config.yaml
router_score: "sigmoid"
norm_place: "out"
init_std_down: 0.00385
schedule: "wsd"
dataset: "wikipedia_en"
Below are experts of layer 10 (counted from 0) of a mixture-of-experts language model. Rows are named router (the router's row for the expert), down (a neuron's output weights, with its number) and show model dimensions 0-111. Each number is 500 + 25 x the weight over its row's rms, rounded and kept within 0 to 999. Numbers have three digits each.
Before each expert's rows: "raises" lists some tokens whose logits its average output raises strongly, later layers aside; "comes before" lists some tokens at least twice as common just after its tokens as in all text. This comes from a sample of Wikipedia text that the model never trained on. Tokens count by the router's weight.

# expert 3
raises: "/sq", " |", "–17", "–19", "–18"
comes before: " |", "3", "4", "2", "6", "5"
router:504475458512452472464476517484468519502497504506516517505519473516477524454509531503457511512517514501493537517520494465506486512524516477488471460494532503525486506531496536512529505474511465509504461571484524491476558554479471495476494501541555528513466500494505479518455507494453500494476546536506502497472492507482479498469504502511
down0:514487465514484485497496513501497517486495498485524522476520464463511504503481456499482479493533525515520482544527484486503512493484524516496493559469484475524522482521490539504515516488451526475520539459487538511530465490520504474505552536488487494527502475488471482502498511508509540527547484492488476517502473543509551507542469510490
down1:477450500483520489568497480512493507510501529532537492499466473531438523505489496524489524475455498514505527530484498461512518518535501532470486482480503482489488524513486501500473532494530482522491452509520459487506452473514507479506460561509447485507514528469489516503417479471504509514498495493513470498506482503527511482537498512514
down2:527509510533516507477488499474465508510514530511493515564500476489481513485517503501522492534493498505513512491505497529490483533453512508473473509509479518514472514524489500528481477467532537450464504509509475506510463528472526505509507493484536494483510524517512441484467472526484492477486524516503469538536444496486477481502459493490
down3:488543506467498490507494494496518505495486502480508497516502524529510489487511550464497521531559481494536495477489507471509502467491451459521518510486501514454499477489514525514535546499492482544471504537526467471520505495498532506477490488544529465562505478463527471506475496562502517509487523513534494465503499475511486482476497495506
down4:521495534520505540470539486493468515479516508493504466489517522476513476522509466503484487551497507477502570503507456514546511528510485486488520502491442490490486473537537487515513534465487512522484499495530552533468521538539540506485504460469510492521508504525492464468507509482529465503501534503551498495523550554499533474506502480475
down5:513462504507471500533508517502495505499486477519460462509512528492510499488507475455466531536476499506485530502482544476533481500516499519501483443500494485500528459522535525524537493501481516516542506505512453526478467530544460492521528464508505510499509499480483524540499458507486521526465506465526524472465483474493460447502508477487
down6:508504489506488539508540481576469479499557487480473501483473485494520501529471542441434514455498483523471515475512498495502495492532465508489520468458522521512473476482474506495491505494522531449534525513496499496441486533496502518486528496477515538547467512465492493497509461498508506493515471512535541486521535527524496516513468532455
down7:497466505533533537491543499473488455484514530511493525526488539467493490543518503523530473511485493495522501474531518484518495485542465475471512500535503485508482506482527462486500502522544482503528524500507472544480473516488486489480498481513449536481523482489490443474524506507520455502536526440490516421480517507576466476500526459523
down8:493501501501455505498521495512514499477518483530493537476510476534473479519495498502430513510496549489470476520562475487496523504498554521526517488474508514533506495532510521498504486520493520517493506520463477491468497530502512449518521510498519561505495523476493533520417516487532499473487495504490495498526507484489466514503548516489
down9:483493516506465476446501532571510475537493519458455468492475523475489486518508520520514507492475496522474557474514523492483533458511487522540457532479513515513523441470523499503501516461477543495463529520473499480517505560488472491526473511495516518471502502480483493499461535480471513497463446497489498490470510532485539497489469483485
down10:521488435483504475490510492505525498507481466533487481530492503506476519524525485454569493502493470528480508527468532482514481476499462510473531515440451501534484473505553513462491449508499520444466484488529520493514478474543456511476517533475514495511495490491496537498531497513441494545515508497524496498486482498505475490438467498497
down11:505501488460444516478536490499509502496504482497448535514523450510514508537499499471466472546478497482504496491572510511508476552480545495531511530483498488504522536519517529520525506529472490502481496494474476509514513465530493547483485521538521500503490467509512475508497515485506507496500496508482485525484478538506537458482521558479
down12:494500509462497480539478475524468513511511478492528467475479484452494486551528532466496470489498496467434461477550438476489484476474492473535546497493511500477472525513513468520481501461510491513527472498520519470492511501491523514496499480506529460506483445465488482490493482551529520516477548503526486466453477456510548475450518475469
down13:486457504529479468493500504480501479470495516501550514461528535531475487534523453530545478489511491482522487473458523476528514469453480498457502475460461501511505462519531495537482486451498483495477510464524510553456498497530503515496470513510518496504505525537492471505532504512510521540489530500505525464513495485495492521515508523512
down14:511526496494515506586510489475506508467484490482489494507488543481479547516503486489536514480525504485470549499502508483507491508488486477530508515525470487500510414466513492445503490462461527488507541526517475534486500525497490511467467516495497496534511466506493506497472472495547478519517521516505536488481456490493510495561480478478
down15:499504483528510517489494467514454478547462502501477528515482505503531478497497542477545467516485499513381497462519490495445487506498519510537456510476475514534543483497488486449483512490519517488485536493462495475489482482500506461481507525500482514464492446520500486501460511512508544511468477492468498459510452529508499556475516511522
down16:467492488502514508498515506508534516531479527483476483501533491451482527499504506496541445512506520482493476490490481441499465540485532515474500518522455469529483504454506511479480461503474505501519501490521506495470499535499558476480484517446521490513496476499521509505527508466558525505513497464493509485455535544507463491491459483484
down17:514481525486479502504481513491524484502486541439508489485535465448493511521471446510481490510485480504500471495497476513504521499499543491497502486468498499454533509477502507502531455451469460485494447537466522459484487508507478504482520484539514494520487517491515522482510529459542505496519525477487520492476499501496517422508527497472
down18:510538486526505506548530494480487461510456472530495483489466515515494553487497553511490543514514491485487518514484514499512521505519499518497455532498512505483496454547495556525516502517515518546489545534506470507495477522501514515504512505465495511529506488500494497505504513524522434517476475501498505440552498490509479537473506494519
down19:477516475468486526461509548515483515524516489518509503517509517486554501424499502524454507531479514492491554505523537492522500471503557520548516443503463476479464480487504481524509492509493472479477506518489515503492468471502448504496467531439495485483499486484495479502495501448522496516499497529500521517486475469515444548477510436480
down20:504472488522481435500517494499522503535500537508503521464517480506499516509500432509481469490520527496507463470527517482483536504514469499499543524517489520508491460493499459500506487488496489477471501482517516526522470475504468502537490560540470502516497548489508508553502479514502498503510498526439515501465509505490557466488488518492
down21:497482500467504518520459490503463537486458450515453550510514470479488502518476532499518555505508492451529509502493508495518483470527478501476494545500531496542540529493500495520495498456526508512504503493519504507524528491495531488516486517518467503521476511491458494499535521500502470547490516504486535448524500445500516517455572514501
down22:511486472483485517496495464483507492476489511525494502509489472455484517520524523497514500490489506481553476444498511500465484513507495463520496498464531491513518502517515510502467466499467492492514496514505493468480482531486488537515478504491546558522524510487507505499525492512488521500475492489481506496489484488446455519473556496498
down23:551549508498490533494501509447479498532484509515528554520507509509537494476497510454506502466520523517513518468520516520529532484463477500474495535498500492493493469524474487483471494491444480514504498477477525495528511520509485490466470524469487485507476493454500498484515493515514507481490500492484485531523532495509464522529467534484
down24:497489488522509536473528538521501526467446476510484483507531536477509516522527492528476492507477468509532493498483514488529475496501501495505505479487513493499504462490514504489487485541535453450428517504465507523522473489469489517510484485510464452529511487515504528510548476479526541537495477463529512504472527477519459543475467494460
down25:492527529473482502479459494483505494509487486496486466480486498489481516499487460512498480468517496467488494499473468517475499508524470517488491454445509507520496509484498520496520501520482486491491456480535518470528494499451472493511490545502528531511497458474526517466442492527438496537519519480573529478447526493515503505487456589462
down26:497472520492529522500491483456497510499521491486483553514480521505525517488470504511525502532520547498510525499522543485531468530493525481487478499444480479522473518516502509510501462496477461509480550537518477522458490482522517477514484459490490508535529465487558522514513522502477481509518503521503508490479505512482475494484453485510
down27:510467494489508479487461503540529473523483521469429472505462545509470460539490566466501511506479518476487492519480484504481509500495512527507503494527515540508538508475550528485500506491488514516502493485483512506506485486494509498493528518496495476500484541512510504508476466523529463523506516495469483495508512501527454493559481452496
down28:486495479508485474471524498492499493509453508503455499520518470457533532506470481490469487495509522542517533512464524505492488531515524445485501504448463512503537523506460449471530522454511524543517441491483533507483479530474485506517480497527527463525497552450501515476515531507477525478491489511507496521433470515467480507546483492468
down29:504479515483483490484517464508529509524479523523518495500495501581512512503469490473514561527510462460516506474510525500495502508486515447480496498502506524526475494488520498532470460481517510460521482515540507500518485523482491462496489507522534498469500444513513474478536491478494492480540471484498495500514533519487481514473486502515
down30:509509502485537501490504472460504475478532492479511491515481537455522518469498467465539491518496480540468485486506455532459530480470422524532530537477508530496476469548498491496474517471493484498481511502466483547506482471496478479534491493530469468474478516524532503494498455531471506539536540499482510510510467502474532465484501457534
down31:496503520505527520528504494491472489509481532457493530507541506538528522513527507484505477502495509494569497547511501531521465458519499509529493513526503467495492463480529473467464474525510489522521502497506498478483478449495480523514490493506471500466498459504489489486548538515522542543510486494489494503444512505497503518517481500460
down32:499504507508528508496480535478500497488493504459471503447498473517512508505524507513510475457500536488511505482494460478519450518463525439524529470540499526481487504539523471491499486476486455492473543497507507521515475462501478516488482502504497529479488509476485469517495545525490513450474501502502463463515501505511508547465506457483
down33:500540492472502482488492525493447510530505514516495528506463535502504510444518491521490531536512522463498517472481491524476527505510526530456471532499497494526485526495471524491484513540466542473498467495509501531493520493496485481523502511487514524489477533486465502538469480496475535461476515535547553552517471484481504520493485512448
down34:480504504508506474468486508528489483557467468484534469511466535543494493513515500509492551498497485473531506531485466510512510505508531530494513463507498536472507490519461506494521474506516509466481472464508523451507529486503479488487551536541528491466479509509493469493504502491488492502520469472537536474519527527521459488535542577457
down35:552512500456486503524511544519474501516589454484545490464510460513467488504529502475517507501492487488467503483512485501510492445506500501483444461474530473562456507476546526524501453481491513488518480525518478544514513515473482515493484459525480466488495524480510494504461487509487539503492512532515520475457499517506479507493513497528
down36:487493460496501527571512466521467508481495480522461466491494471539477501479539466527486505464474459517526465514465495510547499509555480511493503471495528505488509506509491513477536519466530509510482469544515504471504518470501496526519561490513499522454452530520489532480499503486494548535549538475495492494509518546558525538508528551490
down37:493509542472540505548487448542502513455498495447491503474508474460514512460524521534490503496507493467509480538509510453505498536508493476475519545455511542485466538480506500499508497473556512553508478481496511528467493508491486502507533521525471467508501505519482487475525484464508513541467505509549459503486491492514514492512474517521
down38:497505522534451493504460496484492514492532490532526511478466519481454490494491525484559480511495500527503495519505478543520505517514494530513529488444467523486510531562529502514499507458477538504527506487518532499467535466485539548486479496479530512565488479525463473492511528508497492510514539518503539518500449506525528502489487528509

# expert 6
raises: "\n", "borg", " (1)", "\n\n"
comes before: "\n", " ", "-", " 0", " 1", " 2"
router:520447507513480489518495495494475518520503514479483506502527520541483482518488481498476501481509484507501478530489482474503493492517470459489527434454476510527525500537507485509492515485539500524546481557456512510449503506470504472499505489461532516504489533480531494479484448508467469513539500493483531451497494550501489492497481532501
down0:517540493506485545504455509468515535483490500534505470477550487553522506451474474536522522521528515519489506467509413520500494520489480498503545547520510482477481469484480498531523507514493487499504491514534480482506462538513550500526486483488491483548501498542551511478502513472471464475510507509491498536517525501471505496528479551474
down1:518527485517515478509555507503554509495492490484512504496497508495511525517471497501467499527430472492479531517496498516504489478482518491464522513496520525506488458434545515502517467506507466521503528468502483478511496511488471529511460495457516494521504490490460490546510520507524507522503506465464447498516480513510486554503474464503
down2:550512475477519523531504476488544510495495497492471444521574512468511449477476469497490546489523536492488490510495522503533470507510489502479506486492480462500549489493529459479489493516514536506491526466471491514515525466529490485507497507509535543474477523475505471496504505475480536538477499493519488500478508512514466507433484470493
down3:509508491472494501474461493500457479469466533501507473444490539538526478508488522513493524528488506518467521539491503479507549465473520500533483506495527516513506488496541555472547501533491537530475520493460482453484471477485498547506513539477444494539489467506523492490495474479473516513482502497488448458475484487493516481478527535523
down4:512507508516475512537512453512529491503513505504490531508495490510503524501528454456471472540484478475483491472542530507483542516533491523502488504528469488496513484437513484505540486521495527505492496480465545460485508506526493531491501536451542490519528516478501473528506496515505504486487518494484492481480526495499518494530519485520
down5:470505483498504481512521519489454475512526513463503485467460436492502494472515508449546495508505477497531520508452504501478503524550498492521496497490500539480473467456515538487535480514496492540489500504479448502480478488538477515487471541520528481475490485524450482512491527483491489496516531503534473503518534521508505518482504467475
down6:471488491470510538501490493453516554502533490503501483518481483496542474498520490484514474506486490508514463451492528461504478518482475507529548495505461442491505458526461452502529509485529495564462468527548488485495511523500478522486523505501449463512491492462491481530519452505493515507507476482525500507483472530455493523513458405478
down7:442507517480515523429468489577490504454508518496446498500525531540483525490517502488484538517492510512468496500511520549501509500468484523506538530521518528518488528521470504500477507525488539539505540538507526464466531473480507512542469511520521508548472485511529502502478507509486507465501498505539487498509479472490547485497532479477
down8:477518535451500474480493471490542510479513452476478523489496539496493443495472526528469524526520460514496527508476471482536489536497517456492490498485471499500497501454533489517517506477536536457503504523461514512459514487509483442512477499516501468466478463489526453522468485534516471497469459517440522513481463523472506514517486452505
down9:533480525496491481476495517548519525505462485483524476519465505519509503517481500500461531508498495523466497501488529512518533473511507504512513446504473501543502463489489522483469499516504498501468538457498504529495508520507487491485519466500470495510519513511477523506478476529496484482488465495482464517530507477463514515539536545523
down10:507505498530450490470497515472545516512487489521493446490489507479508488525502496510470537468541519496484478525535494551513491545499466491524486541493489530464484506462485538493488451512509517493465498531523470519492503525507541521509508513555475477513488502488488517560464514518519527508508480494480414464473492520523500486527519536474
down11:506514463537503561518497528504502487445519534458465540524525494503512508523531528512482460519471489495495505476498509504478513496489516530469477521529501493539498511505542497571518509456502494503468489473551535517479520451535484548455494496521484502515485482489499467484484454524508490533539517494526509482467480553527507493518512537468
down12:497526495556502502468513495477516492456487503498484491473498519480545540523523490530504523509493461469496454527475493513561483444497468492477522484535472447536492530512541475524503482513468520482503497528458465527482474521447481511474515502534494515478501475512497507471505447511518534513510515483497519520492465482536499514469495470498
down13:518502514492481552530500541494468500548524494498516506496538469486464474482505468488525531534476505475495509482519479501492504477540494458516526506501539499506454496476541495476468544533476470529496557505522502484478518454492540493513491480509470482509499501535509486508488497474521471554504510502494440435538514507450525510550529502513
down14:500492476477524502521482544491498492537518541514513521483471538481509495505470442533490489502468530467479498501508485494497468496517490541441493499476520523482514534492508523488487534470507520513449519504473525483501493486500450487502479497514484535507486534481537506494485477489517502534551507500536503515543399506443501527479468508529
down15:469500483502513482503536490457520524486442457515516498476504491530499494500495448527502536489503520466481499511460500500470455503524491514520489468516505455529456497476506492500527509486486540471480496523456501447518516491512441496484502509483503472486471493526519541464497464528464483499471529501521509509493500538493514524467508525495
down16:554489467509494512473521490499532535511514526494495486506467516533487501491550512533503479512516527448514534425544467460502480491509508477463524515479506505494502526471500490511529516534506485497491487487476496515443533526469480487501454515486512449500489504470523472495514449538509507504492479499507525506541483531551459488444500500537
down17:474501500446509478492500525496487527487482509474476506454522533492482493501480530465505475518493502556500521496505511546488486518485505468473506519455518489527489498516501509512478489546500474474482509488497442526495521473502443502525502457519505535540474473536551496491541455490518512466480493485555502512493500434499503550518491545489
down18:455486494517515542466500509511454468483461542485499455518522489502503487438525503548491523505498455509498496503479506478469492521491485544479489521510458492492468495514455500493527480522503525521476529492500518521527513472507499531460531496528502465484553505502522501507468451504498494480499531467504559507508466534499501487501488443518
down19:476511450490518511525453533518494511554470480521482511500511481541491506545478499520518495475546483543494501536553510481528526509503498499481501491475519539486499489417466460493503484509481493543507541504519511516501512499510515541537494475519477511525514481526503514488527497473500535486474518458467507471506505535456515525504513472517
down20:482513469504489494513453501513460526499544497498542513482470526498444496538511435455481503521505493485513508506489505477449516499507459515481504526491513493494491476479486512504504533489518503488511455474486520508501507473483490520512510528526530505542481526550513562519504456503477489486488483516507512510499524499496543527526540517516
down21:511510458536513474501533524518510505479423488504479481499510491507498485505462492481527459508451496539517469441466492496490486501522467495501515493515511532501520494501488483537491462491517507471522498500481506465486481503463508499478539518581542490503525439488507515515459504546530522506530527460479539453493478437513464479477518482547
down22:477494521502469509443511477501448507506532443532532500516470487503492456444501516480488513462491514498444519509522513463472510523493511512492487457488479487496530486496535471500504500507521461504485483465474483518513495498527486470522508523539507500458526495487537510573518540476509490541498474475546517513459477494487527492503488517514
down23:466490500507514549471474496504514462511512472466500484471490474492496506493508566461503485534506501494518523467502517548481466555468484475462487487510545508523475527519479507516483504494490476507506490517511495500502497473489501492498512481487446460496490503490518493532477530489495537472474448552524515475529486501480491535452472507519
down24:551480515520518499531547549493500509511465509526455495526492524478454505523510492511500501495488499533547502524518491507517523486502518514508506501471481510501548503452491466528525475458501509536481481489494487511493499502522493464464517513483466493474529518479526481513517495528551516480482521440490511478482463459430516510529488516503
down25:525524492515505485484495518506525482551524521456508495461503473501495449472500448493522452506500523519481482456475486524484493511497504478491532498519495494533523480498455495508489505482479513475490537507487507542477510504473466476534483483507543511468523487544475496510466513467551492538494486498465496527521523482493535508510535485494
down26:522521499473493494522477499495479507501504508470497543487495501505479523473574494425534530504499504495451469494467486547500471490491459467470525530455495499537523488517465462476535514511523532499503495496488520515514496504467469490507505477525520514492539433489533505513543519478474514509463447475507497510449488496501474511440521481450
down27:516457527483532486471518467507495511459537448489513491529476529468498505523496505522490487508504469502474483544493458512500491453511473475449533505500520496493483501532538521504522517439466528478526458557463541522508513502484518480459494505473507493481507524498520480502509523515500514508478506505518537526507477503559498521514463519479
down28:469492484498493503497495529537496466503516498519553534492527472468512476498489507527510545459509506482502533522474530480495514488497549519480491466501449501476575486501452499500494488494469497467542507501511474481456497501531487486466549479537477519460534511507476482502521490501526483518496467537504525467535483461459473520521489458512
down29:492480480479474506526504530493471546496468546487484494500477502500541467493490481536473528490452519501466517470524484516526493488484513520467518492515451484529488539491528558480474534522485494535506526527511423492488549527464501519468467487515449416538504528520483496493465495513512478482507480483520484508547518478443543500485494490504
down30:521528491497469514485483532521495511508511452499504494500521517492481514516469537507470467516549516514511498467535510566497438512475530539509489497512472513494478450505527511505532507506475514445537497494460549517500475483510498466496512531489500514557503516464569482457503486416534510478517506506508484516486533536458496529502538500510
down31:471536473512490508471472501543517527506556510469529493508446528507478481473528470504449495507492472515521522551488481522495535533508485473498468510500476548501476498513472451504524533476513475494493480481526517513514488496515511482492525483479496486526506480525489504476488501465489469533519492543549503506481521551466526482524523453499
down32:476509474513490505522524519467473526488444468555535506488527521450487511504499509478457500497550480521521539480548486477493499465501532472528503546514486475473525509513461482532516547503562489502497506508518495534528506464496482527579478451500490488480484529499519492502465502542521503480504491533492527513484503477479510494486554507516
down33:493504519543508476499537495478480471543480545514523524494516510497495491493471517458483500476505497511467476491494474512516536478545438498516493476494518477506507514467512460509552526535516482479508470534540508500540531457551490482463488446494457510508477548486569508486502459478492498486465452519465497534485531529488509481522545501526
down34:504496488524487507502518485523495481522515510491474477541490516494530505490533491481492470509478531534517505472480509501517480530461506481522489530513498507469482515498477485444480479519480510539491473494471491527535499511525481492531476481498478481508483520451502507507482508497448503511528465465488486529492482532495515510533485500491
down35:450520536461508487490545515507483541461491500511476478539508457477478511526485514489538561502497513547505478520477478500508529504542539525480495480488458482530506496500472534483514523484496487524464496512554524501513526478485502494510549486492524464542508493488514515520535523507513511492489454537504496480538499510524485471515496485511
down36:551521476480470502521529474463438491497498492484513500534505488529512442472495501445551547524501514471507486513487489482511493513527523497520505520487529496544505482505563502478527430524491489502518493456496496471514544517525508514503540470511482523511512519501474468495495543471544484544521537489492501522493529503532498523526527489504
down37:491500479496498496547480482503468489532539484527515503478500522472496490514504472546474468491507459546491521508493510471483486525468499475548440509478545502477508496490517530457490504505500501477510512474478496521553512489442515499522488460507484422500482469461499452460506497488427485507497495469531493514481496489460474492498503513497
down38:505498512501551527481495488498528497521483495478503495522522483504502512496525475501493537544491516476521536483470502505461486535517526480533473475510471510494489487552517486518518541463504492477501504447482538472533502511481517528516526510449476492487465489527523477498542514480559499458495505506476463493501479488525453440477534515463

# expert 5
raises: "1.", "|", "31", "61", "-", "200"
comes before: "|", "\n", "-", "The", "M", "P"
router:491503510496441540492494480482489512503503478481496481515488509546439546528469490458465549510516507482548504510478536495536513510492491497520536484499503507484535438514477468492554471496486493486487509570498547514468521539511502488475521496538535469530522525517488491498476501530441500493502475510499460473506525503466527463492457473459
down0:484567474522457499523486499509540518497524491558498529509501481494490496506516463531553492527518483472499467492490463477469467491509512531526531508517518485514507526533528460479502473504574477519476476508480520539521511509497505516521528478497480501550483517462450512493491535526491493524494522501489509515540499519516527501528525480487
down1:519487493456449472478489496512535458463521483489451466508493478465488498488481501471492534488525517483500534526512511501564502501530499496482538468514526503481536493462524532460519487515562462493481486500516575489465491481495472494495461450481547504519486539566517506478522498530492513492471478531477485485530496505469530547504518496494
down2:502521475522491541487547509466451484514516479515483476488511472491488507512495512503520532488507493506510479482489481517491475485494499573476474497483503579514524525520479494526495513509492479515512510493476515464498558493480499485451485551517482529495525514447510458522501525511499517521511507473523474536510484525441476465497483475451
down3:498494489488512487514470499520535460474453532485468497503480526503543463463511539499512531510482504449502466511530488475455513520522486454529522496463522527493528474470520507514505495511459525534503493527491554493507532492463518499566488479518510491525495512497509492469524505541566466445518518533486496479501463495529557519446529519492
down4:480490517473466514503498442505521499518499503477448535480479511507462526463513504499526482514500509511487497483497464538426498487472517514499478492562505508471528480478524516535487497540522468528473486511497493486514509542501561524463493488484482512503507457482507506493498513500470498528502485511491501492521484482513516465480516460492
down5:537508536460551508490437464532485501492440580509481478502515517491552500496514464525509494535497499450497527491462487449507482456491489523507501496485544513551491532488530497479460504498503488477525536492497507471506513486513507521470516510534506517528496470505498480491509465495468515488523530485472492508470498506530478485509498486516
down6:504450471430479496518518481539511537500533495532494479504502463500478524514525491515494483479461496512507474514534501535498526488448539541508492515547511514474477528482492487490485526527519524477487461538484495517458482475484510482522501524528506492507523491531512464476495516513472496513508549460488480527502541505518484465516500523474
down7:524480561524497544460547463489540516496518480512487484525493504489500493495494497508491543493485514507472511548449510551534492504498517446520505489489525519483505526487509507485500495492502497517544509481488539538496524477499560414461519497496508540455498530517503461505499473483487483515507483533495472490528482505514525493432528525522
down8:515492450496518444452494504548506478524457489517500466493509513468533506477519510517502457486498478523492481481494496483497493498513490498517507496490512531524490526503476437490557501508515512503500457522463478469517526517470552477557481453525521548542492466453498494499496529473520513542500532505509502477442524476468494532483488502498
down9:514520477523499533489485475560504526561498515477473472562496482516488458537488493526524464472527453489504466480528499468528504511476462465505445518489477558529501512564528530523500481507491549481521511514506531524480493488507472485569466495537478524479490471458520508488469526555507465519509516511507450498515503496522519502462498528476
down10:491505482527504507524491501517480425510535483491511467495524485509466500501524496542506511544491513471525540485467446481510537514507478471483553512490513541511535495514492439491498520482474478514534534520508541509502491520484519488490447460508527485522466515508524495461504544540476499521454528478481499464495538491504528491467526480480
down11:508478507458452505467491510542528578491440545530471523494503481490456511507498469519479497508473506469532515494489531461501480522507510480498482482510498563482493498521514484481504466516509473497489486512504519509487516492525519479509537505549489509536542490508458536525504469486490515531498512487517499511462518528501505453504501502490
down12:502512457545468547521501538452495478473483477487476481530532513491535438475505510482480492477512520465517503515528511507496497500488514499491530484499480492479490501538477474525493521525534512508502488508493561444447524468487490491465503506470521517529508488516483488533485477517483502481487552489484542487556566500442487483508485524494
down13:540487513456526530512478513472522513490533497477547484492502533508519499504501509530554512461495554471449528475480492502495502503531489470553514526481490477486493468485458491482509514511510506553494511486486489524497488507532547510489541519546542432516536491510510511474528492556451458495502503482527546519486467528485500453472472530497
down14:506479483531560514513479496507502494489553478488436532534510477455510513503559502453517527468492529526517507498468464474455508514497494520540537496539502461515502479495484506499458482509510501520523498505514509530510503500475551501484562539489512554461524458527516488495501498485521432507492469500542521459508512512486488488506524527494
down15:464507469484470541472499454488481502479508508518490487491499496492511476498493510488483500484495510507481501512454511545502533474495519497541449475505483505559484477469496512540512481452500518481532527480514487558520518458481488539508534501489504471516512497482535500475542512538508514512465493481467490487495478517476497483525478527458
down16:502510485465501493441469532463497458510472484512521512529528522491491496505507567498510504523495507510537478454528505471501538496500490498475512486482477495553531519472512520530482462465474520535507502492511459510532468515537483552521543461483526520500515476464461508527512531455522512482488505509520482533510499493465506503524484496470
down17:506522534472508525501462495509518516480528507497507491540487504504488508536496492513468532533489495514485482551510456473495467496473465479516550501453486504508497516501517524480481529535462525452494518536526519442523482474493491482508474492450485493519510469486526523510493484498495572498554465473505500458521511549521493513462504491498
down18:529466522486530527506500467484508514480482478544489492516493473494481495519531516481485466498516493492475492520488544502529528468513515502491477471526510526512500542473502495497486441524536459489472521506481482486480479513425475439517492483524496462531542459524482506489483497486501514487488508517538550528509504502529503472545506514473
down19:492492498490474527479529517521495511471453537520507502473545464529495499517530532472519530485456535436511479501527489508466516521504516471499524476476523453497521518512567511516510459494498479496496559457487530498496475512485488447475484521483484476504508519510493497525488471497504521518542467503473497494483505500515500519456531489539
down20:505508514511465528511502488484511500497492444516482479493517522509504465536483497489502531496492478497525492474509516509523502508528516504506508506534501526492563530485500531496472501517497472525491514522485523516500484503503497473471485521514477488511492492505491528497500479516515499524465418513489479488496496512500503502507497487485
down21:508493549478509524530519466473517518483473524555525497490489500530498503436473539467539515511534459516491516506467495483515497476511469519450483483536496467460497495493491495491487462487504537476471473481478574467501507470476475499531488559491504482456545481498528480494478491513515550493448520511520480455529509500504527470521491527518
down22:525492549480515527471487523520562525504515545513487503515491535463510524466494539548466505482539513532485478474519495502540487450485488510458510476485523460490486476530519486489494523469485467508493512472527515531505506502475478554419478493496496539515457538477481495496465513493504535503481520462518529507493526510483478499469533472516
down23:475476471523521542494475517491513479473497492508474516475522501497470503476456485516504492495498537463562507465486467537506457498465556462489521532502482526508523521504497447512522475471495551507462477487533531500501522503521471516523483452492487516530474496474508467504463521490511491485489527529524464503483453523518515505541502454513
down24:500466475437473514494514498451518439458490514519468509473437505512480470464483515499495511501511503493474487455507455522485444486446511501533501495509545478479508500511480479524511522484547533481514447480492501486456559501502469520497542515498475515452514500526505522479462540525489460516432476493502512492501517504517509475491503499506
down25:503495522483490523503488517510515522529511500496466484482484501492487510463440483469496510475436476538447526530504522497510537498504537537530502458490491447547489489485457527556495545500476527460511484554491499499498492476467478511535516503500518493487506512505480496505495491532491501487469501538485487500487523503511529491493482521503
down26:463508519483493451511520512461505485473504482456462502492501477495504505463504547490536524490520509569529495539480516494528469513503518509508479523476453498465447507461501507463501464462487518554528506527510513477505543499525508525462505495468532503545505471507492518499501488508468477519517484473453509480519495477484517470508497490545
down27:495441514510516534510511524568481499493553530494516520525477510516467539467521515505512485485504522478504538520493514488504526513511488488499511523483503485505505504515461514540453523496512442567521504503483503460505492484499498508516522501468483481502479517495467538492557506511510496510537481572544539534519518562514504500510495515514
down28:524494487472516497516488481490547505463485494542495465498493501503474479443485472494541482491478492524493494500504501524469479471488472500495501475501480507512454491476488515482507537507530471534504502545519511437482502511506495522518508483500469490515493503517532449484505498495528519455463487504533481532501488545528486510499546529473
down29:527506514457475529508466455494516497503507523547466484514495499493518466483503481545523515492476476462495466464513499432510504495504479501496536523505497495454521471472510503541527506541484495490499463505552425503499508473441494503503459501525508546461549487550505512485506498498520511498509464466493492555512472463468470509481463456478
down30:587545500522497460487503453485465447500538514433518511515524523528531527485503493491488543503500497477513483495499461540519500475520511508505510479443521516533492483542520481505497546524516495482475556553501513473480567516484505493499504501503521484497530510534505500551467552507516504513502504517508513496545484499478484465446489474489
down31:531478513492473485486505520504494497506543501511516481475498459441503515476455492485537497498523504497498522543506512490470500459521495492465518516478473517514467476489489533509467484508510441458478535504477507510505496518493487469535516501482539497513465524545489546465537476527489515479464478489514447503483529514516503493477472443511
down32:510486484517485524488515483520506527459484518469519517529473543538532526475504518503486531505472521476518495503494482484465480474506509504477490478488467473465488491496529470546514517529474446476501500464472468481515508503515497529499496487479512471519503507510487505490501512543495482472474481492510524550495535500525497523538483475485
down33:489520469495522483534495504497480493522511490533505463501462486483524486524494548526495516503493494492513539539481497443521467502495510489508483512491486526456476528565488514491439528503485488469441465569498484467501514536473522494483508497490534479485519457460467462518472527483501527473498494521518534509477480522502506495480459478523
down34:467483497472446478494502500540460491484481495459527446508450462440530480507467499516533528492532499483529497482476507528492549506510459517534472509506526505494478447526493513485479508497484538481495471488532498512492513531474502482496526496483482518530476502517522498483479496502519552488517462532485475477495468500489504516515485498529
down35:490485473483482516506493482472514502466498458529505429471512541489490530523495507531513550531528504500496521488476483503480532490493509531521473509445498496474477490476457494512484493499511474487508485511496523478479499515533449534467497513496469464461479526475513463503485440477530523538523504500500487476490474509488462497491495531505
down36:498497494514511465488440527447490543502517494511477527470514518517472522450479501476537502470481530490453517498480504475499484483479527493549509494512479528533504441485496544480463537495534511500499481497529471519508451512501504500522498504476527437484518463491487496490528519521554435501485514528488517534511483499473507476517518460551
down37:517527522524495527462506470498487510490499493517520514508501492488469508481499468453476512509502504516495493489471493522488509509504504495488503542471505483512540460494509436518495478526510571473532485496527532506516504483485495492516533475503480509451516516458497493518479522508448484535517460479473536482496524511509503530535540513537
down38:479504550506530507476497478532456485507490507494493461555495506528557480486529538494460493491516536534492506528552508505518484466519516529532468496528477533481458513489486498564540446539506533482480500556462537479482506495477496475494542487482500518506446494508467488480481470514457483502501517514490526509533519496503476521485479498527